From a checkpoint of a small mixture-of-experts model trained on Wikipedia: a softmax router, a variant of Adam for the experts.
Below are experts of layer 6 (counted from 0) of a mixture-of-experts language model. Rows are named router (the router's row for the expert) and show model dimensions 0-127. Each number is 500 + 50 x the weight over its row's rms, rounded and kept within 0 to 999. Numbers have three digits each.
After each expert's rows: "comes before" lists some tokens at least twice as common just after its tokens as in all text. This comes from a sample of Wikipedia text that the model never trained on. Tokens count by the router's weight.

# expert 37
router:512586415478387569448507576510525455459497478497519540482567439477501467541533457453404461545546457478497530501520504562473563518426448448534430432549452573454479530492412496494500514509558440481475445396475501472466614442523518444571552523476422402438439572531572539411471541508455496573448446612559540565543514573487454518507576460461518423421473529438546459514504458551504529517448
comes before: " ", "0", "9", ",", "8", "2"

# expert 31
router:489599479437450530479538546541635480477538461545483426475420500522438510548488540502433408532597498518487520548471485597582440568472439454434542438496504607560478470554548474525516429474454528537435459475627430446509475459585512526486490558404491471533525423509577472498473518372464507418443547424521539493526471455482469555554491476473441410489495499455577497451480482558518549515525
comes before: "-", "\n", "|", "==", "=", "The"

# expert 2
router:540496490411530528488409504491476485583469463494479464501557441440492484540420476545520513447571468498550488507444543517553541587426520642488479487455428548562447573490401429460385451445460546479483457517490471495442441456547435503528504450477527532462487486499585533496375572368487546523468532586545504486454505505521492610483553428564558460522469513409461578512473511493544523440423
comes before: "0", " |", "%", "6", "5", "3"

# expert 60
router:536431476391479567421547555481475428440481468474448536496613480499583476521567478543464523462499518462486530518518446487538474539395470401425530515508460438540488439517520563525437473550494512583457401507462415469431487515507468516517607496503461504503452473495420442432455569548505586524479525471544504540513464464468501576591544435505515365412461448400467549447576526564532498496424
comes before: "\n", " a", " an", "American", "|", "born"

# expert 54
router:431579479385478492522504528440523458436412412533458528490614494500522435499573454454567518465493450569492480505529531602470455564439524561434436464529461550510406579486445504561462523483494542487452439450543441428490564511490490578611519511546481469508502509439614485448451555466459461435499523576560531483486508489537569450510540582490551461491486458465575597497550511608567531498434
comes before: " ", "\n", " —", " +", " −", " W"

# expert 0
router:466509454418539469468409506465493450494404460518492481491586548519625534449517460445473568443576416456495520571430552530432598588420567559395481480515460402601419563611472520503433501516508479508454448540472529478521474495513506504556520447517463535499507551446490442450460569460460493505504505516534530508522515470549517430485413542522567450420440451486441438535417528552586471480444
comes before: "1", "2", " |", "3", "0", "4"

# expert 39
router:505531477532428581500564534496556434483540546486548531479525476559505478584543550522484522500576496551526528504434466495492480447477477525490416474403444557524551552434479576465444428433534382654590554451528623447518446449496471384541488488477484561532494564551515500466573539530563419485484501557565562495416511512499535477539496503502566431516504622484555459597491504497516441520545
comes before: ",", " to", " of", " and", " in", "ly"

# expert 35
router:565458479477511474476470581520488445522557513442570549490475441460530541574428545432395437476570514506474545507515443450489541489478466458449505517536464504583531529421439500469455509559525483492437442538523491555494404456526558456499466557490501412528573605525522590481492593492498331586476545591549521498548550442443477490532538487431559480464416504557546526609482462461504387528478
comes before: "s", "ed", "ation", "ing", "d", "t"

# expert 19
router:588529439434523549439550556462550552530595500525483437506537521524492422578507453512397404557473505420516432529492497576458418489541467477445587346450524455540433447533512451547490491461436538424430485492505483515479497408391524539504452607478447480572473468495441515538458523487495525433494461452540489587497427487564543507475592502457492525442490558458475459451500464544555501572569
comes before: "|", "-", "\n", "==", "===", "The"

# expert 63
router:492569523531401595511495466501488430500501505504423562476538492463512431559536446578411444460548498444501488525491494561460432524478415467476588414452445429449542476512471486407547508443469566504555482413453521453557519532557439524440413446396543507476555524454511547489498480521496458471521466568573566531532467463528490508395585515497560522381408539471428569472518537567588555495443
comes before: " and", " ", " but", " which", " the", " he"

# expert 22
router:584482454518464508518490591517466498478526440537472551496513467519429501466474498454426515528513448423514459510585502435524478525507463443594481496485456494445450513383509442407482431523566526482500455440529420517499399462475559385491554440558427422400491550565499594533386439482577550440462464518510517523456489486546485530497582430503560506443528522417528385479539438486536571504590
comes before: "0", "1", "9", "2", "8", "7"

# expert 11
router:513567433608507594425518488591491441579417487407473559506495508515402449533437548471413433561505476437495487502576494534504508549533446562528536519545533537502506468478463487459524550500435441415388478432448467469502433525442592455423528450527452448534401425531560541466497528467497480570458405602528500494501490482402502440445492473497591514521531582473534496485509453454496454527573
comes before: " ", " the", " he", " a", " time", " year"

# expert 4
router:472570441385445566475479513494532420463423440493443544480581438457489452560553484514477457483574479500546527546480572580526521560404559489481492510473435524530451564499439480463434520483557537516439373478499450504446518474524483529546591545500456431482541555474591488381448599413474449507433542517575544559484510528522468514484564493479563391514412442460457551572488452576518506494487
comes before: "\n", " |", " and", "|", " is", " ("

# expert 50
router:387501459453518529512529530535599452374551481518495488496526534474544451433623442474536548548505515551579534555591547554512443498541508495478430452435452484477441494408529511514459524486454469443460477510449413450437587460470496596557479535544507436543378461518484472483419468472468543398468533517547506558433503524523517431401571485452399461419523536475554527516488496570539568474492
comes before: " ", " \"", " The", " A", " He", " MF"

# expert 43
router:439563422448464549474525521451553453510420431512476583489581427464546420463528477506490471505560494507520522559571546570591441533423454529487382466482428579499449599499431564482436508505543536479466406503515448562396505457528562510637560503476544484410480553475598507488454609486477499518454549537557531536538578510541464526435527474468510461517473441456467554550477480555534550479493
comes before: " of", " States", ",", ".", " and", "'"

# expert 32
router:483511480498499462558544574485429399455484529388429527496513442507499469534478550399517549563526521505531603497451557549447551520378480495456446470483490491467543588446483561410461502411560434496603559476601598452481442412445535459450497576432438422461520492499439521520533516467478477445544466573560533519502500411461482595492495470497547513519419506458502435465441423508501461453485
comes before: " by", " to", " the", " in", "ed", " with"

# expert 12
router:491469507434412481565457599529477431400545483503510540496574560537476408450544534536422390498531469556471458523451563473506620596394522459469451564481485448486513559478526537434464484448557577488493470480609578488475474528490451489471479557546528506480546565563493544509538565515487496483507539544548517516431571536505518628511416458524591569518444567465460480522488411571474434515468
comes before: ",", ".", " of", " and", " in", " are"

# expert 27
router:455543423455512575422477528500587436560495418418511600497556466522505538469556510477491391535570402465483567562503604507427477489485412501545496494591493514445432531495442598464435498531554526483378481523461462540502477528508500476534517540453444474543490488487596511476373558464440445526450486592544518499549486436554497479417478495452497394488533519498552602531466470453530441487512
comes before: "1", "2", " of", " to", " election", " for"

# expert 16
router:464569463385432570506488549498485427463419425494437572483601418481485510559509500510497463475575450518490481569484565585517478569382491489466543531495449564497450593516452497454435517525494567506450406472493430483447504448518494541569578522534459473490511560436580495451487639396453451496474515566570540589477517515524446514497549480462537457505463445454458581594483452561500518478483
comes before: "\n", "See", "|", "History", "Early", "P"

# expert 13
router:457578485383454535498451561518486483488396495499469536489611474487486385531488530536552484513552472476495545521487546572528542572456526511455415504499441570512471513525457517434425455507534557445455439483524454482453484461534459505586535540507480399443485526474608509476431580383473527477439539489571534535511451482591526558440584454438506453498448417425412554577486421529514491424445
comes before: "0", "9", "–", ".", ":", "4"

# expert 7
router:546444446423436551617524534491452487575577569519430463487543492420619432498504473537412456549597548488484484515525506587460511532510499430533469506544432493462434537471453394479457456469622533538533459452454464481551472474465426543454495517477452458478430594539525467418485554429496425496454518603587526577533457501497563554400560506478548479444489527437474509481548487523524540503512
comes before: "1", "2", "born", "S", "N", "aged"

# expert 5
router:578548410561558563618452480573467430429517540455449487492543501470540546498583473409472601527550428541574544512509492539509513545445473492406442519459477442513413527457418468468445483499449478535517461478479467540462492474545460560514486511508495487605478488512488495596549525432504453415522481623536518542482438420487541418480557568448549459475484504543553434491537529619568590544519
comes before: " ", "\n", " —", " +", " −", " \""

# expert 26
router:589468525440428510585470446512467451536550472594522517497541467515450495548434518453467415488505499449546513465530522451503507552439433433537496479509472531465442558512531396451488509434526513592517421520514442513484456420503448381503491448548607442424569503547494572561562451468468523549441516533513512491485515553525435554517606493472495547518379539414394419576518487396516519441542
comes before: "0", "9", "8", "5", "7", "6"

# expert 33
router:559556471530534590439538459599482465504442513441538553479543490425434383598532513522430409403551418523552481520539581525496582522468466490514568510483571425506459476481410507493411605462469513464453454510580509464466490436549466558507470535479543458484530479486551566557509494503490529525422509612565551552492501446509430470477546533492480450561535505490541508592489447501533592412412
comes before: " he", " the", " was", " of", " it", " were"

# expert 30
router:505515435403452571468449540520552384503409422565462536492607475487518469498525507450493440470597452522520555528534549584513532530417511477434481537529429608499504545444437546491462487476528557480489367519483440469511488497592533485560473504483439420429485522485524466404437604445493460528499546550570525507496467495492493527511597506503485411511468440396506589577484454513456515451431
comes before: " of", "s", ".", " to", "ly", " with"

# expert 29
router:409546497488377515452432564540601443469453485495414499486586470435536486534580489470460455554524473494447461531496524601478497493539486446505431543477471564428477487518525438440432415523553512462444401442477436562482495455470413454475569467533429525450419469515463561429438566440430427550467566440548537543461394460546561528477515453568521450421460504521523538462546457510557511509463
comes before: ":", " |", " of", " medal", " ==", " place"

# expert 42
router:491492456477481509504515564473502490458425443488518480487565591536567487529469525401491485457574374576532471605552581486481602569428475542467536526499518523480483524461464483471412538379490532456522429416498472507581513421606465510597525480584497484515513456435581540427437572431514472546522410539548533510454509446509497512414531425489539478483581417412485507481523448519480514444490
comes before: "s", " been", " a", " were", "---|---|---|---|", " are"

# expert 3
router:434544465388524469422442527490565379467413466375433567493601436507484467478521489579453460495469493428536499535504476541520513553460473476491448470439509561435503558520485518516461564462460515470494376498503524539399531500620521564393467455505468555437510539487508592504499559455456538466481486498585522532548447407559471490515509446432504508530504526444447558574492407583532517459491
comes before: " the", " a", " his", " birth", " their", " its"

# expert 8
router:571489440469477507459509481573420414440527457495455537508560500412569476561482489550451449527558477435555505580547466563517542569525458568524479546513457467500558541466520423407447522405413538501432477486466463526422519461532443504545477507493531472601403596574528551454506522470562470440404433561549492444560494518524474466475495493553486544402547492446540446441514548549595553527607
comes before: "\n", " The", " He", " In", " It", " This"

# expert 38
router:547506485441458447511378484372470475502474527558526442499587499519570489549492470411493518481534448483586480476542496489450639519420560452495435481514539436578411492513480505482396459533569516576516455473469464492480478415517534370580485444501443569427497488448498543500533472498539529558397443569518513511493452482508519431460588495545564494441499478414444429523447490468564498489425
comes before: " |", "–", ".", "0", ";", "5"

# expert 57
router:561496399536493493502554412479488394481412425501477473511498449419465523552450508517496505456567460481472532494444537491508348450458440477498452460521514569575529516480517460525468451455513530618462467459579442573441450525504509557470468411541527476539603484514513518514471509432542473560536575545544494550471425414474544511410440437545424452423425509513503441516570491370477537537543
comes before: " to", " in", " by", " the", " a", " on"

# expert 56
router:506505557596572512552515397572522522571436544437459432510482570558565465490394557479411510542479551504517539392423477508417475489484471461430469509507441555559583393435559487424524411467431555448447457553433499483421480478495510527476422394560555522569457503584532472488476522459508511466430482523527487589575502484470494521460544457499490575497524535517489543572516459551576484446479
comes before: " the", " a", " his", " an", " their", " its"

# expert 59
router:448523421458467537489469610559510432541431469531444490488565506459458522465504483524412479466557435431435586578504592544567451590442524428491451423455408500431456541494415458453491479480513475524406382467538466543450519522551445520528528508502435394462418546567474509441418533487461510530492563522558510592532556492530494501462555461473482461417409512440486450552553514519498517542566
comes before: "1", "2", "-", "3", "4", "†"

# expert 14
router:449485462516504582476551479572561504502446571429493489475560476533500552492455487527465541535417405608602516589496541539498577555491493407460441438569443580480488511494422435532465489459539544468498392525543514479534531492566420539608567472573519409527472452486541543500476532437471460452445405489539563543432490434466535507434449571524524473365465516445550546507534508574486513506494
comes before: " the", " ", " be", " a", " have", " his"

# expert 21
router:445558460400436585488471535495494424477397461535446557484595420464493421559553478481492483479576446494508549550495579587536526601395518506476464506510443577506478540501414494451432479472544557505442391472493474545436483472552483519570575541487477447443483571448576486432450605422461464488465511529586539549488508487534456526497566478488539439497462443442475592567482436563511502485482
comes before: " |", ")", "5", "8", "°", "6"